config.toml
num_hidden_layers = 8
hidden_size = 768
n_experts = 32
experts_per_token = 3
d_shared_expert = 384
hidden_act = "squared_relu"
moe_layers = [2, 3, 4, 5, 6, 7]
normalize_top_k = true
balance_bias = false
router_bias = true
groups_per_token = 2
norm = "rmsnorm"
batch_tokens = 65536
Below are experts of layer 4 (counted from 0) of a mixture-of-experts language model. Rows are named router (the router's row for the expert), up (a neuron's input weights, with its number), down (a neuron's output weights, with its number) and show model dimensions 336-383. Each number is 500 + 25 x the weight over its row's rms, rounded and kept within 0 to 999. Numbers have three digits each.
Before each expert's rows: "gets" lists some tokens that make up at least twice as much of what it gets as of all text. This comes from a sample of Wikipedia text that the model never trained on. Tokens count by the router's weight.

# expert 8
gets: "e", "a", "o", "|", "i", "l"
router:501469473518556528508513465525467486539521490485466520491503496473541491503532487475485448462489521505499521484493449472495465482494509533460493
up0:465493500487508501453472518549485469487463491491489475570507493510503507526509513531496503504519502485508548506529515499524519471490523509465494
down0:443501520517530513508482529477515483554500466483460497514468504560492496475525555485484489447486493502484506524477503520539512494530491448480535
up1:474517511489494512478519526486505526514474503488564507478544480481489496477482473520540488481474524511446513473494505497503533497481486510440481
down1:546499492480512519533519511477523507532489485511511500493516477514504531476490451525519478479510488484493535513510525493499493542472507496535467
up2:507483506483490520506472511531478528468479495478469512517504540461528510505546503502465509502498525534473481503498501515522505517517550516455496
down2:511475492479512521464510488492445488511508466529464497510506559526509524500514469468506469527468530502497504548520434492527474511517480525493504
up3:526482469500507489500483521465470497509493494474520535504489466520518512554510503478466509515494480531459498511520490503513520464507528505515530
down3:488531440490518484517487496490474477510496523513487524498503505483540507514500460505509526486462498482507498517521482475488490477487537506514492
up4:547491455536504502517486502556515505476550521491503500514484511502485501489498461529545482525465504511491514478473435518488463518513537501473471
down4:487508503502529504494459480546498489508526517491549509515467469462533508490522467506534517528516486513512504461512468542506515494476501460514485
up5:470530516497546532483497486547498507514493475489492494504505453527494507509532517460521511467490539515496497496478477499486505515539504508501504
down5:507491476450491485520455440534532508545476436531519536515509530521482549525460515546506499521530523461512484518494512539482505502467524480512487
up6:516538496547501499499491492496547467518493479446537513503543532493487524466504491529510428459466541519515487529481459490495476525508549477448574
down6:508493516488535516485481493504529538508486519497487459501494461521510532489474506493515482490511553464500466498546509478498499487505536524504522
up7:477551518518500447482450470486540525525517511503470494527518483499488476454510506495498479465494475535494532521543533518495497450513486486451536
down7:473460517514484477492445495464544482471509515515476503434487465517514543540474501514474512510536513520470533499551521515508499484536522532512526
up8:475526496482482499508525518540459477485508483477526510497520518521508468503500526501507500498514489489535477501489511517497519469524468507516516
down8:520518551518522493466521492496496480527466472459521484503486490502489526459477535540485530478492528523490492503488464454488483484462495485478512
up9:457492504538511489505478496545503478509443449502515480511487500523487537514481514504510481574484490500482541479497470484507462500452507478485528
down9:484506507504518460484512547526520515458522499504481494528512472534533510499492530508490514523556500453458513491486508517455446440500493509465479
up10:475537505501500503517560497509478537522491526532479533523477539486473528480511480533548518476487519509535493468541530535517507501485429516503531
down10:508535493514509505502524531562494549493507485487533514471475505488493475484524499513497467524473498489540479505496501501490525501470479507475490
up11:493530544454507477495445480516443507509491496518524497436477533498508495489509493432447491517464492532459500522491484513474516451541537493513526
down11:491493505450483503488476485500497501486502511468510499504495518488482507528482516493475515509466519480551507545451495507497506495482527466479507
up12:528511493546486518440446496558516526514456547492500489520507489454537508521490480522491494509464496499495538487479501513487473486498522503480499
down12:511483482486485521515478494475456460456487518502510478485475501545544523456540477493468494539523501531509508527476455473514490514491487518520542
up13:499498531512510487492492532506488569503500481490502537494490507502541521475505552515534499512506537507523488499525498512489505547502489524477494
down13:496475517496460501521502494525495545496534537490531488455503516495454495505496515471448469524487507505524517468456517507504524557496519531533492
up14:501537505462544480474486502511511544464471511476541487526493515493485465535495526510497531500500494499477459500460498514482468506503515506433496
down14:481499458491478525483491522492478513493467475451479543478510531485493527523485509543470498470523528501480484475473487479498443460470480522524498
up15:468522469487497488494531513515459477505520471442458469520486511469497539517521465498494496542499558520454454509514523474519480489510526498530485
down15:501490539484481491494531493490512492504509456467509474509468476437509474508541453496493476537469491486459470501468518527521478498463490511484516
up16:546520480496491494497463480511487497473502513492487492541487481449505496449523518488510494492493508494466512480478473485520485531515492498542503
down16:454542505502478473532443529489509515474462569533453490539511517499463489515517488481497488494470500498503500504553448513498490555515488461507514
up17:460472513543516493474483485485448485512505506489496512527552476505481467482522482494559480520478489488492502524510454519494462440529548460524529
down17:525482515473493488512525525492512510471503474535523526513479482512506487452482472524495491512516533477499531474485481508539502516505480488511520
up18:510490499494502490513507497550514559486481473472539554508520500477561508486467491479472480495511504528530512530556519487492496511524477500461480
down18:447492469500502487495500509471506501456489526520499501520522526521535520503516515487442447501534452496476463506506508511481517499477465456502526
up19:494498500497515477493489468512480509503502505495537480491511510548513539508535499489542520525522498538538504529477489507473495543513491495470485
down19:498489494540468532468503489508500489500506502495531511513472528531497531493503496502528512503506514463448521499471536498512529494525518509520476

# expert 24
gets: " |", "|", ";", "°", "/", "ran"
router:487468479470497560520506495504521475492521533468523499510498491481524498456471488529515504467496475524544482514547542487468542505441512507452482
up0:523483486510482537506506468526453460491533485492480495491513545494482537538501479535498532520527473462520492497479505503504538478522492472470488
down0:487514517506500516516516488485487510549477457524496485509484475477490513505445525476469512486513489491548518446505506507508483470447482464510528
up1:522444476478533555506502532485455502504514510479463519462490496461483504512459531531512478537520490526504450440496503538465477522486491510490513
down1:510531478495476530514500514474491462478490481479452505487492472541508478489507505557495512496495493499487523474480532509534469473468484499485493
up2:457503479520505480549485481496511489519490458577476509538501470499502532491549535505520487518503509504548511451469533473487442496548496509505513
down2:474549482529442483479505505511449485501513538496507507498478475497483505469454516478495489522521500500528483514524521494498486473494462488479525
up3:534450512516466529544535478506513481525499505457506488515550565491528512464488560491519513509519505531479462451468517494504488490488501441530517
down3:480489518511508502502526481513508470481477497482521498483448488510514467482497508504500521504481530527506534472460489462499489520507502469483493
up4:538550442490517474492517499535524465449508515455496501510487538532475501541494463515511463534491477492523546525497525508505487490470516482502469
down4:504523528519510517435512493471509474460510505505504537529473508510437469480452504513485501528513475503513535483495530526525506503505456508529511
up5:490530514478483556497521494483516498509530489529510506527524493469515497505489481491493508514507499452463568513474482470483544451527523517542498
down5:552502521489508495492498501494487510493459464520513523477504485484512520484480517486446545473515503479474494537504491490494454512503509460496488
up6:483481460511519507548490468457490531518463496476513537518483475514520536466476578507470492517496502509504494486530481466476490467486499536456458
down6:494510498525491553520491550471523482527469447470535512467516520457538482502484550459531453476510502490534498486502501488508503489455502505470484
up7:474505527478506553491518527499516498487492521456522489493523504543522573469464520472500471496503513517488440538494509476535497508482476445485475
down7:500518492460498518519516547534491505493505489511498464498564452548505538499467539485512491445552512535525507526546495453523502473550471493540495
up8:477506498550478512512480517508491489477513524480490470530462480529503491538507455503488518499506497530468496546456475529471526541524499484499503
down8:521499515465483483497461489450503536481509507474533477537452451512494514494506469496523532511503555493461471519486500503498521518510469483523478
up9:444506512546494479514492489525488465510491473516502517492489442504486529483495522478501479507535495521506480485484472467522517504487553496495462
down9:483524497539516480483478469492464442506522484529499521508459481494475526503463467480541501480512474486497480543477530493465533487469539496529501
up10:490499513478437499481494437536461498446529509499485512486518504510510453520493496438546491506460505485492469532494502523494512486490499502511521
down10:502491510503465488469489436499520515493484487503507516496521482515514483500497519478498516472467509471492512481516509450516468465520461517507458
up11:494507488485479512543472496490509528526485490535510476488505497509542501483533503493506479518496492525509477507495451497487519481500477529495498
down11:528503501514505448498523506496455487488504457471476512496512506459521503512475506498514480511504503523472463494560490519447479479507546497495499
up12:481467500546530549472486506493480536482520495471537472434496510512505498498510537505490466577486463487527520489471477488494516550515532443539478
down12:491463500498489512476539509505493524507465469511537468487491468516478540447491491475500540480477536533502472503496508479510462552525484502503477
up13:496470505509499500475514481480514494494506506486528517531488477516519485504588508491480502485515506510537462510477519498536453477528460475461488
down13:505466508469472484528468491516487501463540509529486478471538479515525502502533488508477505485515505481456494481483543511517491475469451503456493
up14:512474479537495522472528539510500550498547538481542519541504484470500509510467510541473499487494475540506463502531489501484509498519462507490528
down14:453483496460519532470518480495509514514522476483479492561525478494505511515540487458502519472524477508542514495529545543516530511534514468472462
up15:560503464502501479509503505481505478488488553525572506519458499505504536499509499479546521512488471474516506488508486508498507504497491499488535
down15:523518478488475494527509471451508497464487504489509520503440515506486507514519466513580490494507498483473483506471530490522446476492543486499525
up16:491469540495491442473535492542528493498515499477477459474478504539470518508472475504541513504461484469459492506526479519508509496498490514483464
down16:488489536531517468494544519540496536504548521492543520521491535548492480491472464556481498503475455507507493539512495520487529497486486536485502
up17:504526448523514454514473468473493511531524549466475502545497525463530524503511524518479555508515493491507500528478496489463466483461535528536458
down17:477510511460534472511491532497524508518482541467484517487508484507477488521521507485484494504501536555452459454512489505503496514530472482486512
up18:496473540455500466531475528468493486508456470498478464515530464528508449489479517518526507504497488497524516511504464488491503439489471501513508
down18:474533481488508459478495533487522487525539514505484519501522462507521465512512555496455524480519521477539495475446486529523508547542496511493505
up19:498474534467487506511537503554446515415481536530490506534505513532540453475519449504481544477463461494522515514494524517468517491508497478529497
down19:496476533539487486482508464512479488472501447483508546491494453490497526483535485525497528522504502499492487463478486497468475498527465515556522

# expert 7
gets: " (", " =", "ti", "(", " \"", "{"
router:469480455501489503459538483498493510547496519487477485473487482496538518500452505528516487483499491505489452552535436508511535501480516508447509
up0:485534509486489495509522513497503487480509506469486444544487489501474565531463506496488477524508480457524471533525489458493477467520526519496549
down0:477541503478520482515536546468488472498488487483464537530492510492497479543531470558505488507531498518513508498474502440537478488488461535512547
up1:492508524492460477503529499470491479503485518533499506510503493507480540489482493513482532535469497504481487434463442486489529470497520496499501
down1:514471487495484484478526510486499501511506497543504462510501440467484445474499496492454492534521507498491496515578486479486487477538517462481454
up2:467511526500523501507544450487480496496512446536475473477475516489544520506493521495525524503485532531511529478499494533533495466516507494536494
down2:552499526473526479535489469532501464515474530473550496474487505533472510474538511499557481524507511479491492567487452443447474465525546497509523
up3:500478495545500529541531522482492529523504536482453478537504529547490472536529495506500527505465484500521507513509460504505500486554518437450538
down3:489520498522519519480475494503472545531504510483525482538475497529473488555490499523492505476514498499499504525508522453482514521489483465505455
up4:490453515509540495471518525494476517531528517483423482534506528512506542500489474460478525513511492513527512536533491507509495487481457505514494
down4:526466491586503503475456491481499507505477513471492521524507469520489513508508510497496494501530476454508509484458460497464485509487524520474477
up5:511486485508490500509518498523486487507527503538495500515494497503491516502491483505465496493492486480480498544507495533497508519452472498538502
down5:502500491518491498533462509513521455521482524522503487487488493512491514525485484489527512513558519527491515460492514479522495469498494473524508
up6:529498487522501503485505552465525516501496504538507445498530490490461536525522460511511521428467496504491510509494499490550466502488489516465504
down6:468513545489471506495478489486509515523557485501536436508467539472493502496456528530473508503506507523461512504505518504530508491513499483560490
up7:532512490526485477473524498500470490491477527488507488527509542508518514528439521474473502477502522526504515483511524496507548511461517514515485
down7:525538522557493490485518489484447482511539525497467475555480530531522552483535493507531501515480520529505551520519508475535495508469483483495497
up8:448478500513527542501467466486471503469544505475514476520470478457510516514494491471539536468520505524506489513517513471483502512500497533488482
down8:482475493505493459495515478518488458470484523517481497577437513476493496483454472510509489460499488555464532501487517474490479453517534447508553
up9:499500479544509525490547504536522497524470494501489460463517531533484485484488522485507497502506435472483499462574512478484487501507490487476481
down9:520525493481500495514488530518484466489488499483515516502485496518474468486481457503500484517495536516527471467501516528499488524458509489515476
up10:509498506549485458502528453527490480525490505496518485497507472503452529484440521487475506516540514470488490534514492496483535472476519472471531
down10:494492524567501487421493528513489473499512484480500494467443483498486495484496485489513503496545498519506525517548515474464497499496515494495481
up11:504470537541512470478539496538533530499533509467472547551497512503518496528487515475519493503516480480490444506522500519524476506474489523460531
down11:514552532552493520537526491490512468516484522500538500526487512524534506491467531505500472466472512486506530493539553520485493474514502516534501
up12:467480444508502516452501519529500511516523507490535524498530500499548511496501538491528553473501439525472510515521499501467492514486503500483528
down12:509491556498494517507488498497457508513516494490494501495511480494512496533484527533521496510484533547500527491486480519512457487490505480474511
up13:520463539537510546471544504436480512516508497452529512539531544507526483533535513534511493483533497509539520512511509536482508485491519504495474
down13:482491500462480483479539495547479473495525518525461510489467506516498528488518543538451525485503503515503439495453483506435484482514441469491545
up14:487498508544497508483470480551498541489440539519513469537462514486491526538466503509511478489524482504518510497488506492494518489427502486486458
down14:462541497534472488473525514500447503445470488470485489476507489468489535512491456503478524456522496491510518507517498486464530511493523498436499
up15:479557474523515506503580483526505506535527490499507434457517477525497521525512497496523470491513457492495510474508513501529525475502468492483516
down15:514544510490502512494508475481523548489520475485541497462535486511520520484477492498474461471474523472505527491497506527475472427483526476494546
up16:482528492518509471503504438475500531507463491483486512502509495527484502490506506525543530532553469487459517524485457519541530478516548502481506
down16:538465514468517525522493493514514528529474533469522507515472424527504508483458490494502481492483507479509486493514462500525517503498501510530498
up17:520479464501489480525498454520490525501492543479504506521485481518523499505515522490513532531513507526508485462485507503500503470534495482508502
down17:486475450496548499492483498497504491497495513500525467513480473479508481486505529447464468537528464478474507507482528497530539479492504516501435
up18:474483504561476498512506540521516510489531500471490542451472499485476538505498535490483464529512475485473511545492516530516520504462520520500474
down18:502515487488509476522470503502544499467526499521508526533475483508486484470459507491420509540478488491472531573521566513504525513479450528513486
up19:477513496511533495504497466493488532482486554506506540502492488478516503526518468512489486554460515488522488525512505484505478479522475540488525
down19:506490536542523494480495526490510509510521487474478543509490471473522498537518476504491503468466487499487496501545558507534498518505552460485472